Below are experts of layer 2 (counted from 0) of a mixture-of-experts language model. Rows are named router (the router's row for the expert), down (a neuron's output weights, with its number) and show model dimensions 0-191. Each number is 128 + 32 x the weight over its row's rms, rounded and kept within 0 to 255. Numbers have three digits each.
Before each expert's rows: "comes before" lists some tokens at least twice as common just after its tokens as in all text. This comes from a sample of Wikipedia text that the model never trained on. Tokens count by the router's weight.

# expert 5
comes before: " ", "|", " \"", "The", "00", "=="
router:137119097047118172145113136125113137142164130208136155146144178113144143069108109194165093138164112143084129139103132121128096136091158135078097151117133136126103153173140118113139126139147201122182114153205105114110167124131109135145154163095159104149185120152110029164076109148086075158174109137116132106091120110153069045130136102108119156112098147157142100153139114174152064127141147135104069138152117118145115062080109127180147097136084114114099110187097199151100147116116136124194134153149142091144119150142164125125130059091118047099176156158159163071103181143126128098
down4:167103103125074077107092184148126116154100139096091157066111157143155162086120110130162152164122122156137125101169102090101072113121106127123124105176098122140106054172138129143137134121160173158139111135155087147053132137109114149176137155137052122100099120226122077109121104159090128118173199113109125066124089105159170172116112162169135120131158149157130124110086113098161200126145131145155154153135098121122129127123108170123083115114084095123171169119205125105156140154130106115167158142089090145118092099096191231168113128098142168103168201156116091137082178085132126092
down5:087090142108084153130084134131126150152121129074150148180150070077167106157110136149117165124213148093093121107164114130145112130100110123166169082146161156124141106156122157115103121065173164145107138130168103106114141107167180152184124107135139142143145149160117086147127100178115109194105173172129085128114123193136145152112098118097103169129130194144134102117185100178148125156097098157167158107050134154080135101168157162173057064117142154167149104137167150065128175133145135128158041156156077110112163139092162143107148112110150048183112094153092118133155160091092179160
down6:104128126125116138194143094091118131103135094121197100136122121090125132111125122157147071151192082174194078145147098073117195126188118119138112112218125126144177143113095078130112109119157127133162097112129154139080114133121127130057138252117116181122173091085160188127137115181166123109149118104149090110114110117132116139129163171160096141108143109055087149158166150095158126089154153120090144100142160122139159138191147164110096136091069166185121103121144139107096145155160136139144123155090132109127138108146156135163162120092144125018136104071129152140149177164123076159
down7:124151185140153086117141100119124056141112120071146112214151111116154157158123164081183156129159180108106124129180089084140143154111182090105068153094163085178153151118080104105157166157066122147124110169076184105178097162125134140126106091128142119142152150105183150118096135174100148098136147091134145061120118103088133109151160115129140082118170093150126122104042170076084137157123174124122150151140109147113154087152089133110181149077158120099104126145186106112201143099120158131118137145117115152089072159195182150120151160105139159060120130120102167095122076054134111137
down8:130132106121155058166130159079132105085134158140053102172054096166196133113131119150142169136138121053109112140139154140099088156081083152228109112100143119080108104139135126147128104095141102132123140146081095126191125150131189138153116146144125127097078112117158112105145119109138115147125116108071175104101118142125069110111115078113151097105141081182134145086151131109050149095123072124137044168152132115175102185111142122163121151159163107128122144153128171131109142144112175090120124107164179185129069110087165088097151087135073061129134097170172105062122117188118112106
down9:115106186075119123132103178126189124112139133199153149133112104134200201082161188159146107087144054124095115125103157165130134123085123162138160120144071084133123163211137134179192131155126206181169134104085135097095120114117135139124131108171124150112151130111153126150099081142106169066141135159084116140107162133057149117101112140140107131162149116145118101101084151169104169082096147115125095133133132025108130094117166157162149088143147150162114150126134101118122181077160122093085114173120174179138151139152070116105079184115121139121095115135112050115146078138134090141
down10:132155210141069114152184170145113089133110130186105079145124156128174142169120161171156094165169169131115127105147116132148030155119153103141148126121157170060085127107152113147111172156117126158160048146106141110145170127131107168130133162099141183202095145190094153185052122174090138081145123146130123190135110113105115159080159133089143099133111162132102145154107173134151119181120119082097120162095095138117138110143143124098174094106128083126124148147126123158100157211147096127150150122130091153155122136135110125088045108083115190125108157099128041156130086143087089119
down11:138076145153145149150135134092108104103180161063184145128138134141126080169110134127155137123127161138154190155160135074106125191115108186133179120138062165120152130216129132130115128156088166073099125135139127150175152106138161142186119092130116112108118147091176064113150090093159054073149124085108125125161140110109083113048129157142104173120122139111161067148137084078166115153130160135141136134164129078123057144096187167076164121162159104159094161118138079134156098123107125126117198142059089110109153121105160134109092165118163151052140083085151161155151146124174136096
down12:092136168136107091198122138134144103161111165143229187127116094192117093108079157038147115103145093122132159103129139201102137150104140114126134112156170121152159126114114085157106126118152152156192133133167103082110126080118167134182122157088139111117088087092082191147100127146147112141129088133094107156092124107146151124142102114150176113102105094103087113133113144107149112187183179139104092120162068136172096115113137151120137114116142132119178167100156103142099111139133091055124198147135129122115155052099114092089153140137182108104211172068132150120051092128126087173
down13:155172131104139113107100109125113158106078078066111149121148094120133095119189029147104073151089107129138135181175120126155060119100118164069132133141110151156167150147162197133106089072093091118191151135176163125121139118095087103172132151109137133114075153139143143143146161162167125107169132120201092171120116132121139117136126104147166140154084148131149074151115172114149156117113121123097095099091087082157115195155155106117123085110228147126086112076104089122141122140114154115136183108117118147116109111139143224128072113136180180137094139071154090136120057152139153179
down14:098147138175093145088118129097141094121164152128123128115082114135121157189178127079168132123157173088127133143162121098121129041126065145146111123082110072123120132177117122140079181126100076107141129165118030129093107169185138105111116101125080162139142124221136084157148132157048138122124135136111132071095135025101160119104117142114157127150136096125185153161130145096097105177121115072127134035140093146167087140149085166132125146165136158134132106157129101187127148159122120075079133139142143107120090095152083149142107120087179095085135144139104132076123089087159145182
down15:137173116117111103124122087069147119103145127109186109126165147140109119099136121129096111146077119145121123118183103080126182048160119111097138067156159113127177094138176134128124123103176146156179174126033103115053154126152075127126139172168194123117176081154106106079131104139116149086102171107116026127168061167163145147121077156127126139151107153121085129111093150125164139115101155197174099156121125145128109202147102179100186190103139147163106129152122121189188150133112138138088100103113115158120089115153130154114074170147171132076116110120122116146126131090091141183
down16:148150139139149117160060084111156134105161078104115054123176106154164085090125103097064189140190097146156156095140143175175146131184228124079131160091118104137107119124181130072101153153113146135135139130102158135129115182119122116079089099122146148148085113049139154102144136130096116098132176110126143168145139081125154153086138181093114176076210096110135130132042131150128122138143147137139127104126094118135115157137142107138102134143148118133152159150129059131106130105079150136081124165107166194077085114168178122124140198139101118088088138084099168125140122112182056156

# expert 28
comes before: "20", "19", "18", "1", "10", "2"
router:131128176060113170155116140139102127161165121135149152119098138109126128193152102147122138127168080138183085085102174223139112173161126040124193116155093145113159142172101178155160188125110177122162149118069151153169106119096140068156146165102163173160112117192081149137054052098168108156143062120129137109107145101082093083095104135134132107180110147115089084158170130204147167123145154135150115169120126131179137126169151128159096097161149130138120107140165074130136126138139120163141144129122132110117095092143119144112155084157103099136127121217124163133113067169164140105
down0:119124146119156123082207134108201102103188116176143127088150159111113192100120132116131081125105087118131148143147196103130150126134151153096129147160098134095179136094151142137115126116082156137104175199116096192185125169126117101115105200095115092140140107086152092143113155103094210146128152147090187156132094105156135115155108129154153115079182077173092123143150065155061079102123147170106125131170110112135129191082078099107084147096123090144139106133122054160179088109146126107126164194096173142094140105097165184135105118111148112130094144086179100121118109109107106189
down1:110122096134132096113142185155132089120150197138109129126157101142135142099145170140100071179081105086076109156096137177104124153158167090154131130121162153146126163057085110147100139132083178090092162158080142140104179139127104096193173075127082155134156132129126076150150143118099164148049167086061143076169112109134096135121116141170159123074153064164131143097128143149152148193111145113117143129155173168136186167146137135123146158064144109190084077079131146137136124142138123150103178140151168106170063095084118110069131140138072134096090193149163164099110140164096101135
down2:024139104141119195221110171126151179086130117117138098069120161185122132138126128115144167138146107114134082127147099061110049111095067132112115104136130180164161125136066094137086148138156149145160067147100126191123160096121050177111129159123096117122118157176107062137098126139138144122127103126140126138119102169085133101100132139137111150160132113172071086114155157087122147044142152104147122114069154059090131085119111161091128106168108089160110114150072124141143148111113130086136129145107095149180138074134145094141113141151053109098134115100112106186115099120116065094
down3:087091162129113126116087135167189112136182138112129148133136148129065142073075118093150125113098133154098150127100135170104122137139105059112154098141136201104164087154171068063107095132087156121127161170135187092106103132158148127152089114169136189103127137062183166078066109140128158158128118143113137115149098083171101085145127143074118132072153145106098174092142097120173076112084161142155146130106106083170115121121081155163115152093146064106146151093145177143080115131159112065165099173110165110112134118105100064136151133108128028083127131172166146184105104117153097109
down4:141108146155132135127121153135125143122164102153128149170167160147176144164097061158078149171158100118075091100105106178114123104120085112202172075182154125090150121072179130190143155145134083126135052130094149206100189144143143171144090145110153160140045100163161124146108116136103143147115114098160132213129155162140158129141136161152134107140149123132180136128168101122172157144145107177169116102069173117111150126138093131118047118165111135073072110152191134115151104191156120149068137136113093086117157122124109133114133096061107082099156152146135122173144162086104132060
down5:140163123133119078082078067127136101082096156164141077187157166164108133153063095166108111105155107111065110160146162107161136085183069147154126141157127124079104133116113093101114141129113097127067149096160129088141059092091044157113086144133117130082162125110137110163108187155182153097123129121107101102123111120131143136169104135159117183104135168147093138161141075114098111107176125089202128113100139107144123130124151148128093103203127071134113117115131139162156122135125144146126099113093140110173220117129129145149130135116180098106150045074111065187175201135108181112
down6:127069078139160054125095132195104128094137103092129132111153101118120121176142131125132139149144104112138142181138093103087076125123087168163094068111169072074108141133131117154175095126138093134140210179135092092124151137099140180123131155133094135175149195204141088148079116140139159149124095092125168104129118189106157148068133081174104104178143077079136110163082139112093144123135107139146139113133184120125119160128171136104139131155060151078106109099094166153164119143118114165141130133168225114151079189087160092119117105149138120105174143164169210165148130113119084152
down7:123111155109141132130169087105099136083105086075159124161130109101172101140115191156170090074158187114143206137104100179151071111110157146135142152111101132082138127132149143169113096119080074135141114130172180155104127098097122133159128110132115083135209161084152165079108139142082130088150076114142103104075078148092081104124146124066097148091169069133138126099156161091135109130149112172132127136097170112168138096152125086122157145184089085117120133172093100135101147130138134178142121214071154138146133122135141125125155098026125121045101073146197166122074125116121121124
down8:086122113133084123128150208110137134142102112143109156086150190141147088113080124086089156111115054131162203142107072112135083190120162160170163173120103110126143144093123127122117120129116091130157057159100113102116174122059097065099114110115117105104164117139086181170113140140113117142106091139131099149102100127119126131118129060150063056093186126148120131104163077166178120118148149181040059135150109109140120160139152159121141095172121141129108128072063140100099119146112132192151153107142160127083135132112161130080112086091051076077116142076129107102159117100154122125
down9:158129157127172131150148161081091093144093142090161106146121138074172133104183110108200116069181147118132097101104151088108145081092119196155156119108082129182102125120117154177149117133124136153141108113127110126146146146128130153112148083165169164133101140160063074165168086131147079110051127184158106103138145133090130120058083112065099186134110118123119112143146101135143147111124144068068067136208113145126124154172178125139118148077097086159129129126152137164095132108125122159093064066154130141167094159096097116087147167108131164072074130172106164077113065157183115120
down10:127106112115073120184115141106089122109094125091108124117103122102190145143151087164140081049151159150101126081143128180130132172087097178145110156159193114119066088104094125128122144132127074154171102114127108149128117138175146093137123068154145140103159047135087228148146127176104150057108113120129073096104092144091080150111139122113167147116115163140105139184094166136191135128107146102191119160101055170095127134146095093062140140120143110132075121103088163059160111086134151121102169148149113170129172164133109117123127106088145051143127134116095090134133116122186177091
down11:058050136148168152141088135145173122132082086160201145165133158167137149134167150123108150148142067130184139121127116096154051145090161153153163134068191151161139125127119207174111192163159133113113143160136142124068120144162089118150190174142131115209127108131130093153138116105089115104112124157123199166141113155090153155177120151104076145147140150110162109132113154158124128167147148101114116107109122131159120200126172188139048121078116203116140128165107107099119144134114127126133151153113119189141171127133125107181147158118201098103108182101164145144099170159121081107
down12:110121121130133063138138122065121092156139123153141185139172098133165137132131116176154175117179149136107126132163196109178137088119204182112160133183150122081162109114161190147146139103108140115116122143162121106090181180115129085097167124176138128119150145069074111122081138122106089099125165119116141124089120172128110152139115119089096120102121081139047175098134069091181086165130105141197109125180187165107108123186169064089106112118121170206091107131144144123074134099108122126135103115109131127212183129083139110118138126103107134147064112165142100099104098103189076135

# expert 13
comes before: " |", "|", "-", " (", " is", " and"
router:085113149138130164155163155157182107070106100126129110192159084104168149082102106153152090152160174127132100210104157125146104171137185129179186146129152104068111118110121174159150096082135090101152160168108124107168157098092089100125172173100143169099143165201123122135103092174159132142164104190095137128130079090153105181113086102127103146160198108168108101157148101110187104089162150085144118106171120144118085129134153128123112109101104155079142145145113119127086147165078141108070164149116171066174124107095102149068090123121129111099157146131135062136107130123091076206
down37:111144137122164135114140158093111168161062173200140140110166132148104097100182122110139078133160086126127061081188072151147158131109173090150129103100164180130093118123159087109102130139119172137045073128131121168110073097115131113083111157105168092141135128123091070067206074147093156100104122193080185085140120138164102124109138128157137075102168109170135100148135070127100155149116115151132165143163156117138092091150155123146117115124147136091182148050168083119203115105119113143125150122124122096171132103144109135065065144064153197138134128147144154076116119124132136139
down38:101140179110099179094153136106125202122107107157150124153176132113119131137140148138020129145090146103120116147097083185123116131096131143107130176094118148166123159089135155092107076197124073083141167143118125082175148122080088113067086162093115157164191132160161121078108137142145174133135139177121090089130093090175138137136116061144094076144123088163104095144148086159109138137142162116069166137117192111111130103117165148188190102113165136148116138099091187154167185130138165110163140123113129103134120082136131102061171194149185138114164158142116113156134194091108138093
down39:073140105133130149126106103187169100154102175071122151222151104161161098165184150103056108113184124174150156170132111104108196113138142161087149114140140134152129132143185145173125103127131174151078197131139104149171082100116126140150166141100099132137112070172123084132140165149122117140213085109117101157125162151096090094162082073149139139134157139099127123153121132115135132141173134155131153107123163158114133115162131143172151119096089220149160123126107093096166121177153087124156148112127139181104062076123116089145214130161103067123087098119164063145170080128147147105
down40:157194154112137136114168165094098147112119069105145138167142108089096151114151141112099165138146092121130125077103142110129169082137094156124140137095129083122132141131204120150188142096097151089077172118114194197151113105132078113140123113110047093145083113036171139175143143127129110122150080100098151112124121167147134108140168141148119143124175070115151129098145141130128075107065164090118087172072089122125109132070159125181108147125046113135112115105171122162123126132156141103141179158081109152106022067106104152162146130074091102109115179137075145140157133088084094102
down41:108129134164122173133114134128089188125129122172099136130111135173156178103056146143137093077144115086081052180101097146122165121128154127084167100146158093107141180122131144151148134147132108105162128132116156103111075121122159104098106192094100085146215147150121166123149121148127069101105095204060099146106101137118132183080114107116185170158136112086111125056181083173133142152124179100133099163133106112090070175094135118164165115132129092154119154157177120154053129094102123088183178126077126144102126113117167115102109083135072107111081188077120151130118108125190128143
down42:094139110188073135171128077146138153088134163091125144078130134146104131119119127180121151131098114159122148183129108136141103126149162083114131173140135077095113100131144139149145104107137199090110118098088125129113148175124112143092070137139089122101131118103198098125151132155101143147139143150183080141114118155190125095161097141138096158106118057093119225138103176139120119127130130143141162187080169081161186107168156145152136155096230116136125107169160119140114151097226087116081142160116137204079172116133166118129125116104111175142124141139194179119141096104037135085
down43:086159129128135082130083038139140098083086177070079142134075124080103150142138141122131124147172121073125162086188161143144099112120124105116165143114120105126184104158098167136143151120143133158139117073096099099155071098164103178086103117099095081146165119110107100094130116131070145100163136151083075134099102156114123109140139158113112105139036139160093120161169108137148132138123157178127139155158122094097176161150156093138092161097089094087138090182077099165136154092104123105146148122125098199097184062184147118111173131130076211131128173073114121071113173103090145122
down44:174151148116159150121135145119072127129111130115164128120181126152088177179111110113116134202113074127092170100175101101100080133094137114120104106113095118131080148206164174151156113120158127071155141159176169159142080112093153122152146123094080106138090138136159132145141195122157133191125132148177123176120144127133164135145156150132108146126139114164164133117099126146113107156170184177187125146172137131122093145108102118163138159199176150112165122097087129098120043071177138104176220197147139110198109122127111159153128207119100119134126068138211139142121155138079106145
down45:100131148115115090154087195112150144093139119154111111120136159141102138095136110086124159142170117093137109135124143171124143090099139051110041150139102105137111157137225146113092169131076189161163138092152186103166134096121184140208122105054116141144094118085159151102141132176166147107156110152105195111129141096041139140139106094174121197118118139133111139111116200169108136112152172154124121164102167106077132108121120126129114086106096074124107140145141183083104097185119100108143121157097137117156154137121182117107081170115082122112070138105136121086104021115134155124
down46:040149135141110207120184107149110111108140179085119127113099117155125105150111160082118149155122136112132132135129139126126126095173128133127104069126107127103154166105146142061188170104173114147130100151141140083128087088101082139134146209114079050123167124128143134109104159126158123172186072145166112155117202134125182118114065093143108117150121093096103096118148101165194163119131097164163115127145156136194120102108069119134065162053203128113171152165115144101169109124140150113057119166132079207123124165100109075124130150130168068126151131151136142149122153131115184139
down47:134073133084148051139167133134106137091149097164158190050110143148123109091154066115142100060142100136160126118122133122144149105165159110060134105124116150117129127148118081061134138122097125166072100089123185112140183152131121137118116173131123170064051123131167130138144149110120144159162119189119121131135131156126056122198097190102116102063164138124159171098146203120159132088087167109103121104133151143168168208149173139156139129133180139115116085152108125107134110134089137105156153116132186150169095144132230123128109137156188101142105185119136134117156090164133122174
down48:153104142165110162117129190096241112137137152182085120108147128144123140166088136113136176109150121114148205148106064110135113103145119128136170135147122107124158151138101127076149141177136134137078118182157127059101134115101176131130105124140089123140142155149129138150101174183152146094149155146110103128119102092153109165084132093116115193174119117156127127024043125178108139138152189100131117135117139076194182110081048137162141094112126127065120198131141131144130111140100055110130091158101120131198120159120111106108180171115079103105147131181105102148095137076129140117
down49:147160086130105126113141111111135167155123137164184164070141132016096089106107062133144115176089075099129176119168173126089122105180133142132133146167147191133144145113105147172107155116129130147153178076082061095163107157157060128067110124132169149110077186175168074115141105110154138132144073181131150162134125122148141134162114096152122136127126164121085131107142080115165161081120117066166129129081120175156183091132113107120047143118106178204093100106094174140105147107183129161119152161105078103167150100129140119173139129167112130102111166086121160167115133110128150093

# expert 1
comes before: " the", " ", " a", " his", " which", " this"
router:122110175107169157109159176144189094109133079142149097167194102121152127134080055173175082148153146078091098169089204120070093170104173150164156132161182088122136104112185148131164101124111132089140154146140082125167141071099092096111086148116147177085192171165108131154095124151110115180179097177100145096138100095141118181143138091081114123123191167113139127133156124141137101080178146102131089108158158152098137128180124126110118111132150133119148159140117114074081189119068126092094135155136157119191096119086071118132103117126114106077195145161124080089135147111126109159
down1:175192086165086108165060096088063158135082131090091140131125146173103094092139138105135076136108120154100123155134194139163121126137065109115134179172112041085112163115127099077148136114160132123129154137103087117053105187204075138147121166181109124165082112093121109126122078095129085131117168112109141125140161073090133149124197102102175085132109137134136103110097140091143122148150100182190150170148144146124151161152130133101085137098065187143116114099117162151203153137127099132115143092126140177113100106129125155115168133130095075061137101097142044126126112140114152146
down2:059152212087116140168137104088101204144065139175188118131140114137138160052136146082158118149122136138162101151093115160115137109142115141135123115137160139114144168145148137091117129123121091139119167149127094124098140137143171105147178165141076091116147129091154089134161174191152145151146101125143112140115129190138080169153139066139116136116168088157148130072129055079138124151098169112138149105176122169119103140235141099133144106101133171132130078113163190141138096096125095100139122087116117152094089110130165107139101126176109082185121159138122191091069173163185104040
down3:135144138072171105134148141087133117109140104092116152168128120144128174124096057124104127196144120148162215172143110141067096132054119090128156160089138099099101134163147163143116150110169114148137146133121145154111120111092102148070118075169168154064112107159132090189157141148100147074131131086108080115161147172196162140111195141147068098143160117170120103158131042119125109115154143156087124096128159106130116112144109114164131108096082136152090125162097100127141129131169147149124147073078114100108153003157190097112143087112107084134124172136142179119176129100086126182
down4:158135151116107117122111139077120156164176091140162164118155153122092148111144182141170145147092080153122139079174139120131121151133114139132174130168171146099155110209134123102163092160118073106183106075119119123099145055122131135130153050079094083116191054111130153161118146090101165140095163094122110145098178128121164119187155147150197175137092124137134157135185133190167156161147119123108136136110116143142124127049118088199134110118138043194108147140109122162144116111128088169151112163079075158078106075084099143165114133143143093129068127064110115126163129126152157082
down5:105076141082114063195157084083109123134134118218120147134109035098153150088164205119076108122184100171107171193105118125147139094115135081145175168123130114097156122069099158110155120098133129117123074114098136143109110137125098094160078120150098060055108160137119075146121141132069129136162163133121125167115102149156131121099104102116141140104114159136081116076155161114152176085056120198144124142059128114110149117156127132163132183118081159126111116111140167134147082142139131158118160101108128131119133072072148120096131103098076052211155131119121133167162116134135124118
down6:143102110134128117149081104120145114128113149083221088210145138180150124109129098086160123117116092117103078109148124140085137116149118168140176107133179108095113045138128049150131131106118150127172173191131144156087164076071085047151088141096157083141164123080113135118121190105127108130128125064091201165084136181095154149129122129183131104110197103183102164152138166107193133163143155170116096112143143155133141140156115124153112153109126134156131178146133117133136095102064149140082098118076120132081087147133164194137121114150145128098144086068153179149118145121115104085
down7:130124154109068181102112152130195082123133079149106177149115164115118129081191134151153165118127113109129156110163078164126111187091161171131137157121158117148122139067080115147115129122102053165107092179152159151135105085117159118101102153168166149125185129114131148135115112166099090110109092147078144094105119102096136144150113165112154140148104083160091129082145183131137061154157112145166071123125120165064079115120116105176139134112123082158127107194127054157146164154119159177130110164128182183170155115096076145124144138093115196103125166097138076082106021127180120118
down8:160114114150123063152100096076145126140162162137063202135124183173113148109150036151102133108117125152083192156183130110122179178095121124157125171096136119105125148125128123100084181080154174125090120115176119113165111145158126103149092101202100092085101158146105085096101137127120110096107050110108144090168130141147157174183112136110145075137085097157163153103095072102130113118139121044104090141115178154135135090124113162163098161130166112130158121128064091112135161047137105134120166141120095167157138099128135082122177108192089129119123129108143108094170089168135072096
down9:090105201106173162118205120132066147116120127161157153121109122107162149086126184112096147137175116129077090127150147131149174136132117125144112105118168170096124151170127108139121154088164086140179109098162119126147123115121127072182113095177103077071096113143122138145133096147072168108108089148147075073154158148086126120088076128208116147122115109061115076159117177122200139153120141102118119152137116107119105109129104147060111133177152098148085106102099126115121181152178127125123043095097142162123130105097103169106124090124137066124091117071101222105102130120196108190
down10:152125115103099145107095135079060116146094072096114103171054111094159120156054111145194119127138107132118087126098131130160118122099193087174137135136167183070164098151181089126110101121080112111165072114112074107078165085139096148169107140073128108140148150134123165120148150123140087107126140051097117116163196110117157161146170155111120132042155143130174123116163129104149087176161139158107152064136125112110053127095116184069130152130160134145133083095107139126160131096045190137155097099117145152111142158158095101095115046158177140144148123100111138108163116110116125139
down11:098074164139168108109107156148172128142154118076094110134147148113114126103106210118106112141093116038160107180126125088136076126132119143219096135162115128148077110125093124102145149147080105140116118131098092111098095162142138130094103103167132151064102095139114176064097127150132089072166131086124163123190064104079141183142119146121125166077168147186131132057164179159070169174106092123118166099126145099107097142121120143114113131146092141096106117127140151130143084178102175145109081128081075101115155107137148175112088132162210142058136130129101143097135108179123064105
down12:066163146123150122173154051136128147157132177154137130061117094098169109111120148199166129112100149147109112079031143121137135194178064102111144128116165187149157149092166149110106037119179165101148144155134125101151103118131100119126110160167124181153099132115095103126122123145058079139113178165104119088167127127125150172159094106105130142153148101076125180108114185170154149132115120163068108105148104136127152150135120119164123148072063158076145103093131162118130138138132096131100138095130119182134153119120060127171196125126174150162122184147112130147119145225095113106
down13:160140123101104150119087115115120195115113168104127166139126189161119158091163116133136134144129151116161102118125128111175162136136145146081094165107120202142100128177171124119104154121157189124157181100147108077111160178133097116162160071102160099138152080143107113126205177046125139074091150091132164075201158127088127089100143146137130144125172165135076192158119127137116120223114151143129157135084102112157142141110095102119103152116163083106110089054092120084148145165116172135153135117165086154106104170124134063098098127119101155097166150199171069095129116195158127102

# expert 11
comes before: "20", "19", "18", "==", "1", " -"
router:098150112115110202120114160098132081140118117147145071138076131076154148064110118167137079182130154139066145220107070097119097116095146159121107077176121106105134154143084097172109094117149175166156130142117155167089192140120090137077116133085121122135167169136155051104098131146118171146165128100098146156064126067164164070120103144098144115132111123171044048154138130099171083119109117130106082178157132099139105103080132103155159130149148165130108139215113166130122111142090103128149157142111056090101178132130137122146110124069111129104154169156120132117087118127166149116
down2:097127148123093128192159118104128104179166140117126167124122106156138098122110126099131122126118154141115081171084180110124157191137090085107150103115119125111139127079207074096119165116103084138085073100071156108153150127080108182105155162159032108146112134078160094093104106143153093202175142123148131131165144169156164118100156070140102187155104116132113074144138104139092204101128129197085128195139146110096144162124078147147155141178128123150133149101149120137100072025187150129142157116097187116087158115108154140151120145133068126106165149113156124130092131116164091093
down3:108148151111192124116141108147146139105099117134128090187085071102143093132079162126098123173097078151087133138120153102169129101165146145144141115176118156130114101121157139143169127110194150124080148113111117089104179123083150181140151138115177096188181115131035151133140129159182130123110177149153186133123153136190108049088086110109143177116150128113123150210157124135168074171138178191161084200124162141132100126092156148157086082116140149115123079131140151111115110138101088112152153080128168141110142102171100130059074090108187158113153156135146126168086084165142181142
down4:130076112154120121153143137149127157164091127103189085084113063105124118166121142141142096196157112142064135184162097138120128114142155148177103134107126167080127098158138174096118152081096056078064140099145094147117124131124069176053102130166148149060165124142203121115096079142109122148184089134139065135042089172136150136141167120142161115104136130104135119121130099057094204087139125152116107165173097120051088123157144155126117146151117167142111102165111152146114078151143129130142110130091123147169142096127144143093118100118106110076138024093140135183120140120107151134
down5:080144138142099116150177080114131157160124150144108102097162130067122094068168087170079130179066200155171092123198146158118164133148147153143090103143138103093142133129084167110119161129141128051131140146031149094087093059133091094104153108111113106123163149147182106135075121132185131120149188173128118116118091090137174127116149141108158125185134150161050144153126138179116155106138162099114146107080151138147155165114158148091052125128135116111091153164126122158155104151167190153120056125118130149116085124151122159145138158106119142101111139216191158177120157109151091130
down6:133119113132201122083046152150133164160133165106149183144098073062110091223106086099094152124125129087119149079125126102129130141132095155145199098087148106167114143085128165190118153150114107122125152080091130165108148097119135087138086127186162135114176165148104107103150173167144134136098074138123101205122122182167111124108139081084125141142128149130137130103176169159124127150116143097122046145113140140129115138165182082160134184133056125160048159116146127122154069145129051070121127142074149116116151123146113127148173140152168146095149166131129161136158142167141066155
down7:133123141122125106140136142121107103179145135093130157131104178092148120119136185084097137130105144117127169155136122187166070108124123107186147142087108079102139144158105103119122114171105144088126056169132177132138116067082065119168117165106099112132205112138067054159141100094055169105164088103112149088077099089151113149108139115117150108112195105112200163141131116099105153132130138163096118127106121095171115210100134111120137156113097157184101144132148091083048144149101195148146167142130146120103154103164142118034071126114139158113160130112171095096061118124082171106
down8:086106143111153105136082105135128139152111130120073138135133116100164139137117146129097116101095098131173196124133144167069176182074213088129141154175125184166170147113117083108110105137132111097145139120104167187146115120140088147188116154106164100106171102104122156167131111164182174116086070136113126161072116133062144178188126128095242094108130144156109178167107119133192096095159124126175133161106123147162166099136120125099128094075129123113125116146117129153116138207144092119127174092094115142176130098165187182048146149055103125143091140138096105099116112096114106117
down9:097132150123082098148192149119122108142093118165214180099097098130163140143114100155066171163115117151088118150091152146164160197068148146102118094119127136126125141115126134125197141115082155188152145154139163171143105046134110070125167140151131137152126140124068141112125142108087163120112132098105071121137129127118119136085081091150155161084111107115166167108063051173094134123114164078138089088122128117114068145084077174121093073102121165138155130183113171100152196127104097073113110120108135190119124168066150107121068103131139090074180142141178092162143112151133119100
down10:132077089106141145081109153132162128167176130170162062169211162135126147083106135080108135112116107164162139067185077076109100135096129104155148104120123119118153089114214083153147108142094103113154111091110154125148135126081149118159123089130117153097147142192119166123110154195065159153079069155129108163140092159171149149056150142103089166157119162144128140102131185163136099148096092083147064156083158126147089126142166083152086121157121140123081117134121148130104135008116101128077122095136183071099155083116139167118103130131149170083149158141097136140117147119127091142
down11:119066165096148160062136197184139121133124087101166172175205130113124129107143118104127099147104088110113170120073079149135116117157125078045162101096108113109133162152137115154183069169078120062100095137090097212055104113102104138138114166175093079134113096138106117124122137146075147091120166123128144114086158149153155187159103145170165121157136096085174123168177080102136143145145108113139141152102085122116092117147150137089205088091070174116127116177109122094152145156121067087152163140100148112138109082163147135133139078130128161115157120082074160162147153119129127133
down12:126137205125204116200155143110147169126137131106141140115137099115144070104105119126131102064148159155148139140185120085116084104116133147172180090138110098152107119096109087135167145091144076151121079179166071165165131165080139155081131125122103125118105149175086121106122139144134142133136060145134160154128134085177113129154115093178096164142100130132121131129166117057159162154117120149046107126168167100089134079156126074137194140127068087115195076166121177194095155129165098137104143121084145134108136150140158101146138196173166089084181174150119104117109147181149071131
down13:205186076155088159147096145168131135125172099066116118150125114138161171126090170088131119128108187078121123173187099146144134142158112129048097141114131147078093099088154136124145173144197107100064156110099105147117160157070080143145113118120159101086202143156167167093110083109164111139187133100143101101158092144156104123135193148103153132151084120163125095140133080125102138140120091140157090162133099139088104125139139140215123110177162106078125161104116167146192108053120111142132132083147134116186098162107088133119120161040118139118151122165095125116152094182087128134
down14:143152157163124119113127088133100110163127139138136106110153108078114114188144127209131208175146089125111090123133129145092163121163101066081085163125121054216119124134095105116093138132102166123105192127159118094082098070116124152118137050086164164151133124134155087130124114167145137057141179117141182103166111077112151132117135103152137157130148142120144127143090115124114160154115156094191101143104092155068153126162073163121153141154130174134176144106196095148130117161159132122106130084137092132120191143118132165133109118158085168066159115121132127161022168106093205133